Below are experts of layer 4 (counted from 0) of a mixture-of-experts language model. Rows are named router (the router's row for the expert), up (a neuron's input weights, with its number), down (a neuron's output weights, with its number) and show model dimensions 256-383. Each number is 500 + 25 x the weight over its row's rms, rounded and kept within 0 to 999. Numbers have three digits each.
After each expert's rows: "mostly gets" lists some tokens that are sent to it at least half of the time; "gets" lists some tokens that make up at least twice as much of what it gets as of all text. This comes from a sample of Wikipedia text that the model never trained on. Tokens count by the router's weight.

# expert 26
router:491502498545528534510519480490571487497522503507492493488510493530446521443543491553512487472488477467485468531511548523530515494508534519500511513525517522536513471532488532494533470529515504511554510484519528516481513463532495516516478532452501509498485422477473464546493496532546474484506541481482533528510543476500483499501477527544488468512481483533554521536492489505498524489511
up0:524511533531509510476530514469446444525477517493517543522459514500461464510493500509510481527517494501473497498518523470526455516530532529529547536498480538516508488483501508536456505513527495531501533491463472545489507457545515465527531487514521507516491473546504480492507504501515560503493499465488502549500523484509554496511512545490471468502458524476490512544486501507551509460503
down0:474494548516506504537519521487438516503499520515513544505479504488474499494479482468465522505544524441510495526533534493491513500551496513468507470511491480478528471484452454493490527518514493458492519458511503507487519485511493508507493479499480499489476508511539468530514540502483543518476483460495462510511485500469522493539533545461518494491466503464512500477522487498510468465517
mostly gets: " 2–1;", " 1–0;", " 1–1;", "–3;", " |", "–4;"
gets: " |", " 7", "8)", " 4", " 8", "==="

# expert 28
router:476452479546537473507461502472518471522529492506511482504518472483491524422556479523504480477489444473474511484508526537509508507478526531518546502507518514507533478537518523527514457526502457474522480505514507468481529436491501500498490525512498510476518509518476485502490500515524481501531538513500543496488522513489440496523497509527496490510492479548542474457515500526455560501506
up0:518523533574511493500508476517479499503525504521558480484468471493486474492481494573498489496431503485499525480505521483529492514458497528522510484484520511481501513479549538472486511515501488480524487501506517489459519489475498483472461475561523486523514474535511512516534494480535435521502508501511502496497517466497468449494466510503522506523499525509498541484494499510484532496573
down0:474494462511492522473514511493512484498511474498514506476531470538502510498503510476508502496480474505537527549512484511517480535461549466504529472499484450507506541501550466451486524545499535475452523518470472490484533535500518562506499527460516503503498457482482507516540514480553529512512526472464484507555497522520526495514478457468536495489524518479509480554497559481501508509526
mostly gets: "–4;", " Loss", " 1–2;", " 1–1;", " 1–0;", " 2–1;"
gets: " |", " S", " some", "S", " Loss", "s"

# expert 92
router:486506488502512523498523474471483511519606530511491504502466519520509507453464449485529485494474510509453515504482491528519509478517499532473513537471492486537520491526517557545502514552494476484522539549484513468466484463494510493515511530478511485483471523485508453538451534527499492470562514522522513475527481487497494505527487509544496482504490497516527536497531501555463503481500
up0:469434483508483521543482472520503509534488510534484520456469540492510482491495501512498517519474491503492541490488509522507504486481492497488452524514514529458484489496518497514459483497521526493514514535471492495485535503489491512572514493510497519500480533525499461516513508492494462485507527505488518516483469476493540545465471549513509453489507519528483534517512496491484515516503
down0:473471475511471553488471508508526510531497522548487494485451495527515482490454492528549471533476511494542515521487496488495506507530497466497511499490471520465514495485495503486503485524493491467522520449440505476509545546499488513476448536453508486483499491556476468494531510525559532515491495510507494501427525502541479515497527482521520487517479519522456475483491491530491516492509
mostly gets: " during", " before", " until", " A", " During", " after"
gets: " after", " during", " A", " a", " of", " before"

# expert 9
router:548457434498571514515490540488544471542515442534512512493492556504507518484507453522531476516492470471478511478507500500531513533480544544499506497536505556555519510487506536520514460531507491498526511518502483481488485447502444498512486537468513489463530501471502535468530476498507514482511534473506491507517465515471464525503491521519522504495508463517501487442502474495510513553490
up0:514504512510480513484563503457521508501464507537498457506434504487473468488501481464527468515435463476489508492511470484518512494509472484457499489471499527525518508491495518513507503517490482522492508497498512539479455461497493551524526499529498559513474464487498516514538567456482549518478527553501509501450474503517543528539494533499492501486536490484506487508534510490491549512517
down0:534494473523501494524486493503465485496461509464487465490474502510452504497547488490467478481511543483419519491514509571500505451496497493509480512515457514473487488492490484556505522515489461481478506497520513501461510502495498486521509522474499475502487470553515511516500540516530460487486508522488522527547461493474536501552510483490499503496450464507516515505533563496492470497490
mostly gets: " Born:", "′", "American", " available", " sold", "av"
gets: " of", " to", "F", " F", ")", " can"

# expert 112
router:510485479541544480490471542491522475533534449533518519465487507490487515424563493498523528492511457515456492506477527515456531494461534555486497524483537524506521491490506479527514490513517492512528526482516498513496486450501524490518483521501516494485516497475440487493513572503520483496506552477475502502502493496480495494504471504536485507538481453536513511488513427504495517509473
up0:510501505542477441470493421496479480508469531510477489514504495506508474479515506503532464492477487529485508514533522535492479510467521503485462487510494482522516516524484467492464511504515514488484491519445519524475494490539523502522498447475490496529483504522517459492483539511545492453515526482512505481533505534499507541481507488509468481517503474485535487515498497470497493523506
down0:467458515486467491462437491541521544477515522507514463546484467508488504516513511504490517465512558449505515520478516486498518495489485575510454500458514493533486484512479514488498479525490497498493476517429470529550511522461474462491525456460514518521489518528503485486524469489531504546451517467486511483501541530517495499488517504514523493541522500505499488494545492502501484522516
mostly gets: " which", "ep", " known", " whom", " Animalia", " Binomial"
gets: "\n", " which", " that", "T", " known", " to"

# expert 120
router:483494447579565494500476546487563425551559465536491497498521499478481494462509504550535498458516474496465521503514497496459528516505535523518515488535534541542491464514540505473513469503514521485517517518500493476481485469492528507506500527487499519468529504524476481536517492514471489468523498482474502507514520463508504506551507527523474493480491487540529477498506494514484521510519
up0:478483555480481482530461456512499496531529484535509545495476503478472461526547478449532502491545525536486497490500498501474510520505520524489526494442488464528517520490474523502519489454486483535488510526460468463516520490478475488495484482465538537511483500515484503484494517513479499525494510480495506499506498455484543524538462475568500487493485541534482533515533505496523510489469
down0:511516469537579503487492516509504602518501501475494468488488501452503460493509511492491516471548457496546509510507481520538466445498503545487461507511480474514482505486458479502486493489508480527484498489501529504519514520497522503513501496477503523516514468525516506535492475538496467522433539463524488502516517469511469506508500521489534520482491465475450511463511512497491484461521
mostly gets: "==See", "==Career==", " Film", " provide", " Qualification", " known"
gets: "-", "\n", "|", "ing", " film", " on"

# expert 74
router:503467464513534500526492535492552493523498451473528507513482516486471526461508471497531531455521495500467496481510532496492507521482530515514478498491536538537492519528497545534504482525510486492516528502501481486490473461513487522510531538518554460461561517518481500478535521520524501494533550475484518499514483523481499509508505515514500506495482480535507513500503515484433551491509
up0:482529502504552466524478544541515509493561519488453510495538529534485493522479498481502512500488476516478514496487538451543484542466550470522489501477497541475549523473465446475474535510495448467479499528497479470519505492520485527500513487473514510517494480504501487508520542496525447475501489479511526529493499497552522498503529511479463460501534474469486507520524480432478523502478
down0:518494501482477461493524485488488541511494547515516487548497509494472509521501500504440464519490545476493458523500508535465531518468467509482468531460474458534522534480508470499525472528532476553483480506513571517456501513525521474481515448486483524449442512482491458524499519518542502482495498497486530499495453473525455486518518508473500524499503513460448500534506512498473470535508
mostly gets: " In", "In", " in", " throughout", " across", " \"In"
gets: " in", " of", " In", " on", "In", " South"

# expert 6
router:485465461485486497514472506522541462513545502480491496470487496466485497448525460522524520507515495480476490581481510516481526515488519537497521518507516520511505529499508481534497460531485459530510538496488486535493468499505515508528473514505527488493531494498475495532484498483524515506514515456451487469520498483514516497486498496486477513523451482521498468498480473517465540501483
up0:531471471448495515488478530493518537499459478494482533457489511458503491537488527489522520518459492482470455519553497495519485510497487491467524493435475448478521490489523442511533494496499544516557488447438492529508490496515488478494466519512492485533496485543523476513537535556475498517510515488494511471504520476482468510464492527533518499467500505530486554491512495537510504476495
down0:486508477489505514466478426472492518489449501533493538522476517553512525481433477494493504464491469491537457503508508502519500556492528552481528499515468514487454501515506530515507492529485505467533546492501528462494492467499503516489472520505488493488495532489492494506513436503515507484517491460480499512504483513495504546523522494520501504467479497469483524467477487502510497522503
mostly gets: " by", " up", " By", " worked", " According", " using"
gets: " by", " up", " with", "|", " By", "er"

# expert 81
router:533476463548513464502478561479560474502504528545505489493474484524502506475528447513551507482523458547482521545517523465456528531470514520500527496462526483529514467489518557511493501515524511476521533507500477493489509465516527468525531545491519496496507476485496506503499518502520509473563544476512481493522504491513497527472450509510483539512492466533499474527464502522502529509498
up0:515481470485504489479511517477514507510493548492506497497516507511461535549529486495497509499498518531476523521442486492515516506490532475538458474476500455527531520496485503545527523471505491510458519549502526498469496485542480489483479496493531468523502468466513526498501487508530480468496493479457510470518518498464522478494513490452502492484493493496496468431472497491490454505529
down0:492485538477532492486518528470527519509509500511469517506469514505510501513477496497513525489541516501508526481483449506493483543513465525539477487523510498514485526531544476444474478435528479513517536493496514467525454465477509519501519504509484522488451482501477488494517533469514510501508515547514496528489494485479546497500502502523488506494487525488524514519525509504506489467480
mostly gets: " is", " has", " \"a", " are", "ed,", " does"
gets: " is", ",", "s,", " was", " a", " are"

# expert 67
router:531486469534547512501470532490563494576535466460516532501498546519492539480505479475507479440500480515474516495495528529472512519506516491514466524507547528547509505540525522485494449503510511479513514503500483485489487448515538495495532539478486495476536492487464488510470493536478507468526550517532534488518450512476513517511459487480514521509454491542511475464524509529480531507489
up0:506473519488509518554483514521546463506504455508507470506529488487509533493515509475502545531533487457507506471449530493473451534432512476462410441513512494501521513526528457528497512516514495518487482453493520460509475498492497505510516446484476516501493488498488486487467527458495473490478532536470509504517488551506509530502508492491552498490520519486515509510479461480527513475500
down0:495479481479506530457469507478556480514448499496478493456501552519542491519484517535471504491469463491475538496567498500521498462473516523520491471516536490475471486474513501519449503483475542477492495471515494501471495513482500517513507544533522508482503451490472502494520494494512492509516494497507500505544499489496504496505526480498481541469514503514539499510466521485444529525483
mostly gets: " In", "In", " in", " From", " throughout", "From"
gets: " in", " In", " of", "In", " from", " his"

# expert 71
router:509454500522529483489443555521526474512548510521494507462504475531497506462501510517508514469500422449463510542540527552495534486487545526515515510471497512487471488522481529560490479520522535470519512507541467514503452449516567503510509527481530514452510484497526462496509479498510449481534524465433498499510492456491511449499488505538470512505488463558534516481528499507489486533494
up0:496502485500483497492524522480508519486496508519459456486522479492480529504486485470478507520474504514495495456491493507555497575541522514522505498482476536516503493458493529534486556495512465466513465489489512516549497515517509458501567472532520536509452478524502519494480474457540511476555477511496488509507457510467506498506511507523462476517484507497504518491510492546484471479503
down0:568508498495519499494466481477532509524516503499505507490501493498532485556535479529460504491493531500527492502466518488563535506465482516516515557519524466471472505467494500542480498471516476487497486458503474477476522520503493474495509502493544489471467493511484494497487474463469497501474527490541512490533473493532453509502534521513485517548442546500487471506515535484507481488498
mostly gets: " Kh", " Ju", " as", " Mun", " Deputy", " JPL"
gets: " as", " ", "am", "an", " As", " Y"

# expert 38
router:507457510531561516525475511502542470503473482535477480462538471497500526461513476531518511457462473513450514551520512484517523517467529519501514496518523497503493487515523547523538465496524439496511503507526486492491492463515525492530541481467490497478546475477485489505501497515534478504529530454540515510499510486485479509470473483508438486530458477552505534501488495508524539555479
up0:477505458516478488501512502492477524431469539469473487529548481488462464536493552487508531529490511531460515508508536489515538467495479481499499484521471498484522489551466517503497471470529478512501490536529532486525523496474496521560503449484504481500472488510518483489512459504494511517529490525441518480508540476494526487498504480524511478512496515521485502549486517513516493484513
down0:488458496509566526493511509518474479503503517430499499483521480476482463512495509517483498495531548500509543482525481515501515488509470465525512532487502449514456493525482526490471469479526476547492532468516479465551508499520502485533529463472499519502498506536533475471506466541519486460491475530531531474514480503498496538508513482445509466496472503506482495489457499452487449493535
mostly gets: " l", " do", "\\", "i-", " Votes", " make"
gets: "\n", "/", " l", " 0", "'", " –"

# expert 22
router:521460458532542515491503531474563490518513517486514476488524508497482524475517470530527524472464430523490490506513523495491536481481468513493547508512473509522507512501497547550527504549538470500498516495499442488517544469504503489513501523488518489505532481512466501512522515510512516463586534457507494473500537475482455533488508544539511506522460475543503499471443482554467537520469
up0:529517492476503463493492550464499483488498473532470459504477452513493490515487472503513464524521492483492504464506504510480466476547509501456538490490478475446490539510521472527461546520499455531484518493480500497480501455486483552502506498494486527527481499527542471495523487481497494512505524531462497518490511524545488518519535502476491540483506509501500552497519473488504491514519
down0:500529500498476480468491476477513476498536520488479485479498508467496503508511492490554499516513499485530498520516505497519523512496499541519509527495506482505496521494533467501479472444527494474528464530537468499510506512484480502499453525506522491512539468516523533530494442507485463510543559487491457535497474520497531487506476505533521499516514532523459510513454478539476494517503
mostly gets: " ENG", " ISR", " NED", " JPN", "|---|---|---|---|---|---|", " USA"
gets: " |", " ", "|", "-", " USA", "=="

# expert 119
router:518464474523535510525511522479535475551530506510491505515493534481485495488495463524534509489538418527466534570548527508513506495485504552513493529491511514521496467481470532524536503511540517505518517515526516505534507478491490502515499510493532507484529498504461463480494502516522509468550527459519482492519454483492463536509496503490506495485510483534492486507491468455467494515506
up0:531485524503510480481480521445506513466524535470491459511510459458525515521450481482507467526448463474511450519477528475532508482506457486490493481503492502499489501464511519536490516534527512524480570503500483460513493547525497557518504469508526489454487474468527479524539526471501533494488517458513497530449471522483461531468481503503504477489536466492491537485484490472514538466514
down0:516426487454510540518483537520514501463523531556528500474493558504507496494491469466497457493470481479543536493526471458473513511500556473512517526506494502489476464489502548466527500478483468529521519499501496489464482505537501472466498509503460495503525502502478511497509464521487511528485482494528508486459519537522490465523459520456529542496501555478509494477518521487440514496494
mostly gets: "|---|---|---|---|---|", "|---|---|---|---|", " total", "st", "ep", "est"
gets: " for", "-", "==", "est", "===", " most"

# expert 99
router:505487446556516518519483538470553473490504496526488500480486506513459533435521489520555505515468494489495512521500510511516523505479525563474521494503506511542502501514502476515491477517502457496500491488520466479496512422471510534533506533447513494492540466500468485553493528494546526489532569495486485480477498505466493526543470526498480522496492477525495474474478508538468572499493
up0:501543467521505522487493499490537522505488503448503508499475553468482459499466504544491498482468528454470504478524477477535505466514509529531528510500514511517519476536470513492500435437526510537500453483478563492492530500501477540542461524520519495529488493479473512497480464526495535460554527504534503519530457447506502550509564522501488518442482467528499507495474538526508477505538
down0:521477480489499499507483522500485515494451547507500505514524494471474481505502499501503516523527479457477525486543521490491511480515459532477458453494530492475513498477514471473509513518446526502538518520530515478492541505503522533515492549524523544479502461507522493508473491527557492514517473518556505466511488519489533507530479511438493491517527501481500506488503504511504485520544
mostly gets: " the", " Preceded", " von", " (the", " Lemmon", " The"
gets: " the", " The", "The", " Preceded", " (the", " Nominated"

# expert 31
router:482475404530531492505490503495553457547528506532528518539524478499476536444515487516507524471479453493477499531521491490519538537458505516494516523531497533569504493485508519509487491526528503485517502512506479471512513460517507509503499516501500492438491517462471455476475455517508466466556513487503505502543507508513478488495482503531477524502480461553510518462479503497479491520478
up0:459466484521505505509488514477490480480450507522499456509496485493479482533529503468525531513472474495492454485480511504533467527473530488458447456475522502493479462515573451535492490518468542443530468528501490466456514537501524507508464481505496524496521523503487466488484490461536526500538491476462476492487550466490511489497512509533511458519497465517544509473450471520477507526540
down0:523463506487562487524506519464503517505522521544512527534486510494494471484555528468480481477532523466537524530508502516529470508504524483487499485476505459487487483496441487517471438549531520487501459526472511544532545482536492499526485469499538439491541555533492508445536510498490500490518488479513487492497489540497494495487533525510493491517489477508480577498489488512466458531529
mostly gets: " there", " There", " NED", "There", "here", " "
gets: " ", "as", " there", "s", "ou", " There"

# expert 89
router:519518498551555509505463501511510473503512508519478494447481497505486492458501496510491475492498440463475490541488523492514510490513526508525491504505485542542529489509494526504519468547532483494491494470495497522501495536502505497494492575507517505474525467504469519497480521489501494484532548514505533515496491466469494535473475482575464497504475444526544456481510503497489523524484
up0:511513554506464501487494497504524519441538574500478476479473483494481520486511487481513464488477524453493513468525499504519536484485478459530488532427507473477463475483509507465473489525492528520520499436503526485548493514485483502498492527528541505491495505511508512478514481477544483514523489507517479484447486469463523550472456443515491462506509485496484549516488514512494520501488
down0:482489512484515500494484472486479459503482496490477456527506508473492514537459486538473487456503543482503507489513504487422513500536494505513492518495492501460533539521487477521514484450478467543476506500457496512477496509497488500501465502485529490513500508522528531494485499494487478501533517499545465521533494493485551488540523463464522492551505482474442528489483465501522523504496
mostly gets: " a", " A", " \"A", " an", " another", "A"
gets: " a", " A", " an", " his", "A", "'s"

# expert 24
router:491467441499559525458473533483533422543534503532483498468526514499482559452518469538553518481507476530466494501493523462495524509489518557524514507483512542527510463482509550540509483497508465489518531495517528452497514445503515502490517531506517503488522471478483482479504520551527491470536515484502502471490481512483467507521525563503468491524505484561522500492498486490486516503512
up0:503450471518528474493490499469562518512496478519453494458519475511505506494488470505520480501455472459494502522514505526550505499500496461473525461523533523518488512463492494495459514512481502516494518508478486493498530468493474499554505523514508487493560489511539486487529538505542536447486507441520527534487477464497502502475502476468470536520494457508533501489474509465471537490490
down0:527461501525503466514494472496481502476476498521509456518506453513506477494506551516515471448487487504503503470489515515474501580507503526505507490506431554515530499478501481524499527490500502570491471521482558546532499506458475483478519532538490516557503457526472477470500529516490513535502496490497453502453540469478489522495466496500474451476490532508550479551474473529519492471503
mostly gets: " There", " A;", " ", "',", " 0–1;", " 1–0;"
gets: " ", ",", " to", "s,", "a,", "e,"

# expert 88
router:536519525540507503518491497514504473519523470535496492486468525536498498451519489492486497494513453481479498540473499503513501487497480535498460509481495527551502512498491502502511479522543482526497491451503469498507513513507494496482541538506506522474519460504485491497512520463495470514541522501496481521522522524463523558494479506525435519532495508503554470475532487518505536521543
up0:464496513454479514466517509521473526471477497496510523508500494517505527501489485551564490488533516498489494550466434523514485487520490528470529528502503507484505518490498495516492540530531467477493523542432531495453505494509498515497489508550489517492481554484514494496471505470505506491520501509494498503509544484555484567523468503547517462502458548486477514496501513486488484467501
down0:537516509495554530482528468459490472536480512517503522514527472510523459486505520489512460486477523524515526516551461540481464533483506527490503498510518489424503503482513487491543496486525514490507469525510506519513472518505480467504477490508503493491522516534478486487526552487495469524491485520514515515496537463507497510497456501453462502472484518515526499525488475499489461461451
mostly gets: " A", " a", " \"A", "After", " another", " After"
gets: " a", " his", " an", " A", " her", ","

# expert 126
router:476473511533523503491478481492565503523506462472523462508495466489492470471492472519499518475485464541464481514564563491501501532480525499537520513488540495509501498498513509498490445487493483524497510540539510482496525419501499471499512559466523483492457452529478502506538549509514517493513522456526501488516502532500486505521459550518460533513471464515524521472515491529494531518508
up0:504524500473515490502480519551482535509462547518494500479503497538502503484520491516506458457470548527475474496520458489543518498517501514453494534514456488537506504503477491532485432502477513474510455514497460484504511493520523491494495485513516498564497543516481486570471492493538507487552476475502497504499474521464494514492458479510518505498513502481514493529528497518514512453515
down0:537498525501520472507490516532494532479510487467531485515457454520502444559448521534483517485465517488513493528516495492517447497487480498550489487466508483508486501500505463494505504513528553505460524500514495464503510515539459503534504555481513491522538465508501505548473480517490505530529528518520496548528506499479466494511475515543452472515460489478477512466510494495441495515525
mostly gets: "|---|---|---|---|---|", "st", " Height:", " Inf", " Binomial", " Position:"
gets: "\n", "-", "st", " to", "ist", "et"

# expert 100
router:509479492511499480528473524501544483528504521536492513508539500502483541416526500528542518481484455495480505557506521498449509477436524510506468529486516493501481551503491485519464506523525476473484492528489525470483488464488520511517492535503514488466529490508491482527505524471492499490521537456485497489500528517490493559497477532556525517498497494575507468499484489543499529462494
up0:553459506505488496556462483495498513541515503477505544510506511487508526481546456513558487531499545539483459491490484521501482512505503490516476511455483507522507491533520502509427490479493480485533519541517466497491478498504500471529494473482503508484504495447498499508539492492513526519503542477504480490510473515519517515441518483533506486494530495486471507494497518513531471469524
down0:479527496443446555502488551477509495537562485473512467509495507487508525520474488524452546473520487483502497482504517487535529518484499508489540498495489491500511560546506485502495501466506490510541532501538460468513483460523484493530496506558508439547482494492526472507488483516474499511522522524495483519503458468516535477494485506506493478524495446477514485549523518551457497483510
mostly gets: " However,", " but", "As", " although", " the", " Its"
gets: " the", " The", "The", " and", " but", " while"

# expert 41
router:487442467547523496498478521463519471546510466491493493485509507509493534455528481532491501496501472490463513493511510511523521509485535528492489530475500480511515485499506528537497449552466498504501494517530518484492505475514515475536480543498528482487521483490485473519463521514554548478520550473471503503519518513493488535494515542522451505486477476515520494479505509531480533477532
up0:491521492508485521554504530537497491481482496501531472503475527570493468513502499480461501502466530492498532494480497515483532506497510523514498460498492523487499501477467499477509499507510537510504527481532487513478492444527489495479535496512512507502556496523490532514504465515478487540459491465481497491457498484482501491474516530513468449527459502497505484454505478496504517527452
down0:477510481501496490468499482494495529508495473523470512479487515494481489531467535520492495494511527462490474505506489562506531521495507496485501530508470488510438533543536490534494525507464502487495488520488504464502473527528469545520456495455501519500473488496455487470456490522512500477521542470544479470518552487480497487485596534547492498459506512523510502464501483488470473491495
mostly gets: " Coordinates:", "ed.", " him.", " Density:", " it.", " them."
gets: "\n", ".", "s.", " It", " at", " it"

# expert 48
router:530440486488556511520534530524542441538533516486508499498517490484479571449564494507572497499482467514496498504506498473454534506510492510500523500474541544526501504497481541503508452504504466519499499494527483506511499461539554512542508514479505489484509477486492474525460531544520514487515534508516491496562494492487471507512507484521476526527482466514513473449503489521469513502495
up0:497444505510452486464489474504529482491463518510487478518502465482493464507486490493512460498497487478478536486476472478487527481476488502459510529536511547504482494480519501488496481500497507498520497472501530513505447513468499543499491481504515492474525537511499511556521473507524470535486530518513478532477550497502463466515500480507512485489542470499514526477514525583518531437473
down0:520501526495500477505540527499498513536509499508518485524455528485472485493490529499492519548535497511493537501511498535484512498518506469514483526512492481517472516466505520512504517528514518471497516510505469524450537481520475513465508495479520452513528484514525493516513491496508539468520508507529433502512523485486492487509512496423514498469511498515496521525471528546462454483517
mostly gets: " and", " &", " or", " addition,", " 2011,", " Alexander"
gets: " and", " or", " &", ",", " to", " but"

# expert 46
router:529470465515539506523512542497568490523518516466514487487533506526511512444473467515550544497496455475475487522508526512505506506476560512510502520475486486519495488539488537547516492524517478499510522507504479509515513469537511494534481567495487444472508473471455491525485503554516484505548544509458478474520501470497460503470494484544474505518481478504539481458500492472470500509492
up0:518472503485504515492501483452484537492508506453512462512489513480500518509469512498457515488517483469481494477514496495526504505483472508487512492493477481538511462499537534508487490466517499450522501479544512499471555514507518473523504493499484533530486473515479516537530521510519497522500517507494512495513504521479470528485475569485487494521501534485540501534523473486573499476520
down0:463495487528534519515509498481513490507504496480516474522482483524540549494526495490456502477457437467483531489498458484482495530504446530490508512509495471481463465484510457510470482482477505440489484491519517507472533528470515479500471479468511516511515468487501530522538501515474531565503532477506501528536510470488493491506458521475459506508554487477507497494515519538511532476470
mostly gets: " At", "At", " \"M", "|---|---|---|---|---|---|---|", " at", " you"
gets: "|", " 0", " at", " At", " have", " it"

# expert 42
router:507498457543517505511507545466525476514548473532469478473465491491504490426501445523511488498504435503487506544504544481474480487453557552513507551499520508560497495490487531523467505536515524467524496520522453496504517476497488507507508480455522489485527464479451500528484502464483487454518522526478511480501513504485484524468467530523478522495458471540517501494473458479501537497473
up0:546450504514475503511542517466502513465513473475544485520501496453486543483480489501552502471534506488495506478502506478539509520484501482549491531506513479483494507446504491550450521531537519467526486476504482507482494499520482468476514485502502534523483478470478484504483514482480498463504499482496491495467525518501480526476513518513490502498491480507473511467479483498461477490460
down0:492517510461506460510477506463488490499528492499525502489524515530516513494513504518511508551486511492490538511512510506487463526460515516517508515490511491523497465463464532478471487492515519487475486528512486482502514492533516494478500456470500521486494485499506478532516506483483479518484517495538518473526497468499526489499422543445492526457495480467554527531459442473538495512497
mostly gets: " With", " con", " with", " (with", " (M", " sp"
gets: "\n", " with", ".", " With", " \"", "s."

# expert 18
router:506461499516565489465488537496512467539517476515515523515486522517471538482498521567506467482514443486472521507501532483497500509478532547504546493499526521500504497494516547486516462524510498502498543489488492475504526456534510508481494538490529466508515488492466464514518526549528495496560538523531488507531483513504475507540530503485483518492506451530520456481482511508489525523518
up0:534543523475536487510510484498528483505461538530500521500467476533502546501525503491490453488541471489502496475515488482559478505530482529513508496533482506438484462482555484496484505497491507517534477494501474510478525497494468545481512489558463476490509499467440473469467513518464519492510500445478500499553543524489479439501464521466513486452517456514510525472484504517438525526479
down0:497490486507481507457548477514518443483515542502495487488507490524489537505500487432463490509488503489504485544457530485469514489504455483469443501513515468477519502505485514483505496520461496549523524471555455481518487529531530488509518475466473511502498449504510499530493540507515484495467521477476501528480519526463496504489487490540510523483501515514476493536506509504474517496500
mostly gets: " Country:", " la", " Website:", " Newport", "l", "ral"
gets: " |", "l", " in", " New", " United", " Country:"

# expert 96
router:517507445501547488521510526483508507512538520495519461509511493508440486480518492482537489509491470558480505536539526506502494494498499529488492500498499475489482493505538498508510500513533461474490504498548478471462520440471564514506510540456489498487550469466455473508473508512491475475497490486531511464474513494477512492525486526532482481531496468549512512481494470530476537477470
up0:520531480474494479463492490524510493486487510531509523535479469470457516551545489537505500526456525498494477489493432501502503510487513438430457475517478486477477480515533495510514505533424496463499500525534516498541528511490467471493502497503489564544553517520498457486486526453500492483492488520497489497550465479470486517500491538539523518522539475509511505513514502467469514515528
down0:526496479482513527509478532484473528476530441520476547472515456471479526490508481459469488438460435464489496490572521481519539475509482507522482508493525499469504478505498481464507544514483527506500494499545498567511562459516535543490453540529533507509500464486439449486519543524482513580489496474495490488539470495522482511501527522504514494517496478474504500476488483501486478509508
mostly gets: " season", " Championships", " Cup", " Award", " Year", " Championship"
gets: " the", " season", "'s", " The", " Award", " State"

# expert 127
router:499492456521568533503499533489568475558529486501495484488503536516501530461517507566527508492477435513488487514513549513496505486472538493492466531489504520513518501499482566535519454532508514484531470481484486507489478486493525493515546539463497515465493486510465478470457495492518497468534500470508504487490502482507497512508504547536515496484498458550517438483505519524489504487472
up0:506502515490536452532509504494495499513490515507506545506516533483486553533485564492475534528464517562468476525471479505505457525477478503449498526474507476527460501521507463500463502498476482503461488536468476481518490556448492461543473481482506526468482502540466487484493494495522500496481533498562491509501501536476515549512496506532494476480477546534459495525492491493474466481501
down0:483504544509539471494517501498540483502495538506493518469500501518497507512474500527466521500494495501473488459511474489473475433531497498504494504496521533487490500495536491516498475542511484513479474468549492490510473471494477520495508483506523484474485431522508489486504494500488474460492488532491515551555569487484495499501476526491506479487507526515477493526515438486471554505542
mostly gets: "|---|---|---|---|---|", "|---|---|---|---|", " human", " Turnout", " Result", " special"
gets: "\n", "==", " Th", "ag", " 0", " who"

# expert 85
router:499451495548504539479496508506536479516474535519485493493480480509451512471513522473519528470459431483473517531497560474494511506456503484509533521488507497499486473526524487522508477510510500485531491498545497525479490449517526467540524550465511486501497504509490503518489459477538502479512524502503519480494488529503463481498489531516498499479514484566525526483491515550479509464495
up0:485506551475488448504490497473503501489504474474510467496492520510474489463498539507498535494476486509479489467455503451508493535539488503494501534500481521473525470469528530509469516543482481468500506532519519525484539491449493464515492453511515480541495559532544535488510504481529514466517544537521525467481501535509522494494440485484483506523518492493551520479512482514457500475516
down0:528487505496478437546468525498509525498504526497487485528508530526478477495521459484475519481479524506520499512522486516503506526479520538484562469578504482490510484530521519480501504515520471535464505511499516505497512439491523534501484515472486474521533502482495512485534450454502543475473462543485516475501463506493514512492525494504508473515486451514512499511496517484503529482520
mostly gets: " been", " being", " was", " were", " became", " be"
gets: " was", " were", " is", " be", " been", " are"